config.yaml
num_hidden_layers: 14
n_experts: 48
experts_per_token: 2
routed_scale: 1.41
balance_loss: 0.00389
balance_bias: false
router_noise: 0.1
router_cosine_scale: 14.0
init_std_router: 0.016
lr_router: 0.00106
norm: "rmsnorm"
norm_eps: 1e-06
beta1: 0.95
batch_tokens: 65536
Below are experts of layer 7 (counted from 0) of a mixture-of-experts language model. Rows are named router (the router's row for the expert), gate (a neuron's input weights, with its number), up (a neuron's input weights, with its number) and show model dimensions 0-159. Each number is 500 + 40 x the weight over its row's rms, rounded and kept within 0 to 999. Numbers have three digits each.
After each expert's rows: a language model's description of what the expert responds to. This comes from a sample of Wikipedia text that the model never trained on.

# expert 39
router:426449548484488507594508496451522503495523470490485491466545497554555487518496598515464492405531526524558480525486486509533503492510504550472563521605480503570517535489505512572470584498482476516478544510510508434559447548591493472483529508462502420508517545540493457485565483484461610481471465534505523498507460558506515518524492434517552479531518445498541491465501592492565482514441527472415465490527485512560516509546501514500490350513510517465536504449468500473436485497530518
gate0:505554491553498481500525464505483564531482491500495469451473507468490451511433519524501498515427460481456556536453543552494498507604549480487512469440487508523557519511486490499438478464474525541531558507511456505497430545528567482528500458491523496484494587485496473542581500460488499578508509427408528489519375454506530465419481481480509482500500567550548526499489456470497500493471542524430502501501470505468606510505612499441502511446474610457496477501478464581485501526418532
up0:411541546492445519480457502566500500550487482501533576446505576489498498503415497606473533500520509452462439505540578500470507565544484501536537500487516511534491477442491471503503498472535526554509499496503490443479435498500508495461494448478498495480510599504429488468494524502531503428470475412502553485498479518514500510427438548520633522494510499563498537500410467495550453513514491500501532548522490544442637520520549466545583500499418477494517530498512489510427513499451499
It responds to: Mid-word consonant pieces. Short consonant pieces inside words and names, just after a capital start, as in Car-m-ody, cos-m-opolitan, Celt-ics, mathbf.

# expert 36
router:517491476518545538477559512502487595515468533474524481479541488523507427474424365469554554504517440501497531443469441478514509484528500639508520493437458496505500489472490583515521562497534433418454495532471442497496543479501519531529569485481455525437514551451487474492470476532386485425474516481531459495509458471511497532467512460473524567456556449514512515485515520479519450509462510530444526503524499515532484420490535469447524531519524431537503496452530476463414444434520521
gate0:460508481464480535503520500519497551581505443516516570483488508501525471503479560481483502500529544523473489566530512411488584500500455521414530497505533554453505525475503492547501508565556507557512490508500496409599542537494475518519528501553481517499499556572478517491511499508486404441454537561462425426477434536518539535486438424501483562504461481541466502495463574487499460490522510492501520537486428501497502512492592482429498443391455500536465464435600515482437499499474545
up0:522528491515524408512471606492464502500506509539504583568568505495513499501505506438491580487568536538536485513551497506411569496514483505468492477537496510423392502516542482638553485498488504504454496554468528427500501594474500583480514523510487548490494540499472481494512501518505502479501517428503439439534443448456530501543416552527496465510508478555506518568476522503464523492500507504528529580529523478587480516479509501496499474429453499501400493557501463502479466472469561
It responds to: Capital initials of names. Single capital letters or first pieces starting a proper name, often a person or place in narrative or a genus abbreviation, as in S-onny, K-assel, C.

# expert 4
router:500525551502413481552530434505514493509513481495532546458519476484491572513499535511482556519510566474461476528493436542482553553490538460490507490592540533469489531385421485512524492456412560556530477479537518514461561485491458553446508512511485475519497547530530497454537422453490433544529466478565545446484585517475553483560506547546575494482462496502458472559486489560542499443567507420463473460433491513514491582520497573437493517488514547510508499477471565515485482490524573
gate0:478475489534505392497506541487526502521579491500483456492493558581582496486495547462478493542499534553556524501506467601518499476445523498476519463509574516508516520501443503473473515524538533473505483527399557500505527500532513523467505533487483496598498531445453500541519563502500390463478496474549561446549532495439445584524520471491565493477505490521569498560488511491536479501497525551522453494453491525542507410594537569508576502474535534480473523575455571485474497501453420
up0:540460561509531514501557519506503456477583506485454495498493494508549472496526479463576508444513499473507550519561518531430498512475560455514528496457412540546543442483470492469518454555529478471500589451513496571460523499582471529520460505526522499502569452488497466497541519437489521608500493462559503580498504448472483497499565535496511503540507523486507525501498500456455506633498480499447425493506518448422502448516441480474496455387457527541506498526440508497524561502549606
It responds to: Name-final consonant pieces. Word-final pieces of split names and words ending in consonant clusters, such as -ick, -ock, -ank, -ass, -stone, -worth, as in Partick, ambassadors.

# expert 33
router:468472523397558494478508498522494505564454490448457548589492494534498514479517555446483543505449523467485494451625499486540514559449424470527500486527552490457545467506533473517459481442522542505530517479487504573542554565469484540429536524489504473498454477545428545505442499530538513468509526533472448412554554503503490525444540427541510523505497586571474523524509460485464444528577490539507446495470519483524510490537459533540562458548453579470494518479534443433542472495472551
gate0:493493515473513488538481495465522501502542492520510568500468527517486500506456483471512452526466475462503530414487458501509485506496496501484500523582564551586464507494492507519513429446471488527528453507511522505446498521554612571463505528446473569411455497446506505540544479446589579500526526486508486511499384506507445501520525596468499489520497487516513534497494505503489492471495499497588492498472500581529500530509420550523500435458405527467550441481490622374485482550500496
up0:500526500504597583495506511578486540510415446497515481491602414489485515473495488519505535499500514509491501570537473609534496490500500501604523477482465494386535517528508468463473538594486548483475526454513422519543457454487488502539467528484498496481501556482420492482516497565438569503502524493502513496447523555500525475486502469592436505528487498499505503532503538471496530501505581452468524504526554485511456449553544492517462538582499421534489515534487431577498445577493509
It responds to: Table cell separators. Pipes and semicolons separating table cells in sports statistics, episode and discography tables, plus ISBN and coordinate marks.

# expert 9
router:490482451505503505568524479410499383493461478511536543457532443470497521501492612611477502496501542488517489486448536499509505437514447466511476522542480525520510502540454532496510557509502516536599469484511546492421471600533534591558531541545480480495516582537525454476510498511404501457516535467452503497534518509450519507569490468439548504479562426508518539500477503463516497428499464485471484510515483510543501508431484560501510550462463552491537484398524437520436466483475501
gate0:521580384472536538500578584529500503480477518554530473502477518472502580506545545551509497507489464480447451486475496520487450528509499505461515474553522564518539467495497493481496548443533504472472498476482499426512511467523520489417552549531469561500539602470436496587498457497507502454514565528517557481586564494433463503557510552468537443419524513490457564499504551553543609486461475502524533454582541425469503501540504541475489541474482497490454475520417514499482496501484491
up0:425489527483519487482523437506506499445488450500443511499520510527467551506503497567536500500483470541578482415483457505502505555569458504467433507501492513562578450508503481531499493498493563523503514499447471499420655458505450520496506504318528503501463482522494475460456469541518545490497552462547529497559443510531547510474501491482503576463495410493563500510509487435473463566449482508495499511438429490488492435491500495505485471496422455467553490519458558499506512511450497
It responds to: Mid-word name fragments. Word pieces inside rare or foreign names and words, often accented letters, such as í in Río, ik in Rikama, oc in Pocrí.

# expert 26
router:487499522551534534460467475455513540569569494497525534559467496494503552537445577513523357473493484415530443509446481494497510584436480559489486452453517529482474531443503463477532550460549424457533517504509446525500566539536525494427537493476544465432557503529463610437472483459483515517488539528524478521498459515498517508513568485551509476530458578472570501489563546442475444456450504554499501485522481491527492466468457512475552520466427527499450501583488490486542475520536504
gate0:512434533568426511541442516503505410502511476504499484504479491516524469522519445543468458500473481553454472516584491494597499496420426496484500590529487486489509508479488507466508502489498521497413554493512463509523512377463511528559498544473497464454488535467466540405476423522543454521554553502442531424580477522488482495520550545497524455543528506500515477492501476466542561537504503433617505526571552480490506477505474514415463445477531531464521490516548568482494421506492487
up0:491542495506492464497487464496437416478508545474498500542514498517566486494507530471572490441456467509543545569489492500505521516501439492470479509506506523507494484510543354511506464501569399589428545514482513473467468506440500525534483493572545537504469467501481506468515517564524536540536507496477513521567497507514551497543439524548562496521511513525435538429554547530504519533503504481511500318478481499486548525617487468495436487492559499497508515527506507537506532520402532
It responds to: Commas and semicolons. Commas between place names, in author-year citations and in large numbers, plus semicolons and punctuation fused with quotes or brackets.

# expert 15
router:516492552492509425512542453463493483474489525545500529437444472482480474505485485513485484372481511505478445470490476493524440520458483502532531516537511500520506496509468472570543546444504501500489433472494484509488491610519445452484465526459558511449524614557593500470553467505553474575536484466546508476475491514379557494505563519506521546508538514499507520543527521537507512517507656442534500501442476419517519506493562505523486520477539504515451434485502476523554501522418552
gate2:450343499558516452417509507455506474535497547493514490498518506518478483494521533542562498508528554525484442583520555489490526493501454492495424495546465503487419461503543466454596482458573515586385554526488508489542465561554510536477479428517493497564468438442454495501558469554506499553531455507501468541472449428466483484523510503495521567491496500442498469532587480507494499512462528522513529547499550485527497547511475473464502516479492545522461502461508380535528511519494471
up2:368478432522462498399495520486502495533496552497586458490480512475483512510481567483541549455516501531549486572510507489500510591490401448448546500513468397511430426533557505498529526470542511550453561543426528501490472586488519421480431494517501501507488465532502494505471490575541567514568433493506464521532467474534523455499451432544469502506519430410442440559534513521519484515476554485520496492460519472490445534541507508499520505489499521495494510473500480577507498529507471
It responds to: Foreign name endings. Inner or final pieces of Slavic, Japanese, Indian and other foreign names and places, such as ić, ka, ki, z in Kędzierzyn.

# expert 27
router:528533477538527462543525444500497575591508534527446450432441567488563558511477557520518393506469479493618495549476538497553474477492441477526477532419539516477518525478507450503582537442505464425448527498490522488518483535504552408566464439486385470547524471537524508527475535451574526443465566510480511471534507502506522477511491509498501518443508560522491529526502495506460525516455489477504548555521509494484496435506570509486445520503516488495512514543422553419474490493451504
gate0:450522547537484493493618466518496475524512556484464547518533484496535473510499509522483492551485499531525506480520459505499493544499497481527492470465454556492472508548497468558526448546494483485495496527422469387427478482505432441597500515516417602576502494458510375490518514482512467486533509483460507524563503468494517579467480500500500560494462545518454498529542482488547498521551531526431531505531452496453464489468495498423487543449499524467493564514548519442379603501465448
up0:536397516454484558529522544587567500541553505522362516450525457508471573488494485516538477506492473564537473477496464528513478569486475531443462533514475450513528499457564498457528489547432512498503472491459511506486496494537509584490516480488525432488505499501439415500522569553543504382466518499563462516552547533486536470538502419541551558535484497506536476520542472495407560497499503503498465547523509503501482474446481526421504501498439557402465536549500480532498493482470476
It responds to: Prepositions. Prepositions, mostly of, then for, as, with, at, during and after, linking noun phrases, as in Canton of Lucerne, Place of birth.

# expert 47
router:521495441534552503486457496522486509501474533532531447511572482517518470510444392487527589501504427495516586484450504510511521463489520600537561501515463477505488540528472542560507544497462553415456496512467448512479514474529511551514557474532468535431532594453495474473484412546420520483518517486551508537493477429602437525489505487443482596441595457504527481469466547503497461484446530539477465502425496460513534485479478478489510479554481431503477484477523449501499497468541553
gate0:457504487525453475431518497507498510438465503481575493458538493552506595492495513516511481521477407450471479571455566457467511576500376455394497530487432554485495550455464487506568508497425488585494549475529436438513516466453465453476522490527506520513435530582442529548540497472508555451445498484502519477532565503470491505508523527471500508515470559492526499523475567426500491492493523472493532421515506506465473473484555443463557467530523533521496555464481445417449512536478505
up0:550395555506505500541551465411494486497548540496471492528500590481452508480487508556462505434462574491473559462502489483486508522447474602506468507493442544498494538521561459570532532476524464521516512524454546500472464526466524555483535467544611504553487578491504491503544479500477495553495515432541478553543504521515503499605532504595502518496465481499483501493467455510480486492507507503479478499494529483539577514506546500426621498506494602497474496534466472401458550503498560
It responds to: Name-start syllables. Opening capitalized syllables of personal names, usually surnames or foreign given names in lists, such as Sab-ines, Pav-el, Rav-indra, Mc.

# expert 23
router:520540528430542518493450364495518585486534536493459521447488499465444488489470476525518509538509500568475518475518446529504530485513503520505488454532496560515547545492532465418520530454456516448429459504530533526562507438514493427482502582515523459473449454605460506465502545502538492472515552489517519528496432536465532459525500484530483534499476537559400529448473484509475489480537479523494545499609562509564491449539485530486549515616537569456530569502536489505454475477522472
gate0:492463498490454536523605486463502483486551554452482528520441496491446495530499399472496501625571507498611519481528524531431466585529490512537479556522500487485425492497527568469492544582495504493501445500550498522490507486502573499494480429481422496549502522493496496469455593461500502477465549588502476575477527489496548452491491522460524457484506499538504459493509523540580498505495511515499509471553595502495505495485373539504527590443491567507501496474537531494482518501503515
up0:501502547585477492452487458498549479501480474466523570590511496475565488466498503543502542498525537555499513470498502581520586491531538491477537459519508479451500582476484403543518504447528472520511495485489464500503471498518485483551459569480529518432547569475519479474504516350482424502545569481507534465534489502510479517499488521566555597516507520580496507503531413449440479496544502589579492550464503473496503447422524448424496428485509486497527499462533468500499540477527505
It responds to: Field label colons. Colons after infobox field labels, such as Species:, Party:, Rebuilt:, plus table pipes, equals signs and labels like Website, Elevation.

# expert 41
router:493514429462519551486493488523510527541536558511471525503496536472520562532447547441502487490460528519560565525540563487540500530454482496560543468451431516554528446555451444534515486460498535615453480518511519519521468493500412428538550533498503520534553539579497559480496495424524520449508527506439558560521483529394530497442491490480504474533457532452450435517518474519518453474511493514473483483558476488539472577532457594556510486474512556443508474443461510538520438493462578
gate0:469546462464503519494500566466463545544522501507476465489518502504480465528412491518538365500482449457561518486494525524481553581571466540497512502499494522408503503531500570480540443492501542429473530496565536497500473451538536503499571447494459498507556509587478444550447548592500451488491523566505522572466449508474503514467515479461476516524507447534465480521457443557507520537452523528555505496525494570516462436530531448501460443567508505544483428496446571513593540510473486
up0:487447542578509521461544476550498502501433517491516529493497488473534497507540537474468561525533571581486486574505430500523444495494499434495504438461481481574503546487531451461528567511507471445480506496422461523502551586502477507464424525496505479471496503466499514477574484479524561486523519539528463442531482561501445507500468489489545515548449568496495524365560526501474502500502529512474554503467504474500482531348494529515507584444484469474510501496521545534368526492541500
It responds to: Labels and name pieces. Colons after infobox labels like Province:, list dashes and pipes, and syllables inside personal names, such as he in Gothelo.

# expert 18
router:507474499515485546476531465512476482496573492504473566524411512522461546491571574502495357493511503501564491469500544547461480481475472500497440524418402451535437489490489442493499507474507440509471530485491526523552535556509500645493443500486541455499552410510526461484535508534587528507503577504452449538493542529572512455458507492562497500505468511513462493463517495433517529496512493491508487492515512515444463515549568497418568489532442431496477506503453484502537450511557510
gate0:515504528505498437483507518548612547457540468489488525502524519430569511380514526485445431428493485473488510514444502500499447494469501498497449474505511494436459509505464573462458527467512478459546460511488530495522463474512420523487457482462520503470458431530440524521501520493485505468496499523488524503469517463500533384529456499504500426506414492499488358529574556496423536512447445475505576509520464583447519491493444597471502477553498483504500569507495540507465523474503454
up0:509460435505461496540476443482471489449519503465564524521570485475490513512459576476493480452529474504514471463501548447474554453455490507536492487511462501497529486532430529495522556494552532503438485512552506578522495500510524520540492569518483503519548560597512743496489439499500492504502460427510458464485496497508439502464468466496548487471552439494542504475458504505506430451497451563434458456459492488427496498544525493409525505529509504524511471512461480503472470520484525
It responds to: Coordinating and linking words. Mostly and, plus with, to, or, by, from, via and &, joining two names, numbers or phrases.

# expert 25
router:499461520540516472416606525482452512533544463472573502492498551486515571515427495529470436502521509469588430506489613524438537568535472545490505501440497512530508518483483460508518544506498497462557451534499498482486496485470583492433489498491577475523513421470534525517532503526553496443496477491520468470485505446509511548500536504525507489472496586524477532503530523452499495486377513513532604488541560501511482501498370428476547515558444516510476496531528548572488533519468513
gate0:557506510508493508456518562518491500502521498499448484561546511522499469488502500525499478515531446403469474495470491494510502547500442472489489502451501452505533463559610508517506501517498369409516454499454426502519485528499497620454500459509500485497574459499485506477524476486521544492504579502498500495494591496569546503446495472445500496538443540554478472520478526542386513478452488549491510601577535530487510482495565496528519504475467531480498586554485460378541536525508535
up0:445575495532522407499504515520435532532511557509503500488479482493525505497531490361611516470495504556500530511480459501516495468487535436575511500500535462515501571492515464508492518533481502484495527488486515523496493556587464494503540508505577508455517462497485444498497502538485460419477504493523466522456470552403503535603466513489496522518475497526572497504495436474420504528500395479420499508538500653495481482547522463518413483496518490529484499498456491465437562489485553
It responds to: Clause-joining commas, conjunctions. Commas ending introductory phrases and clause-joining conjunctions, such as but, when, while, because, although, and.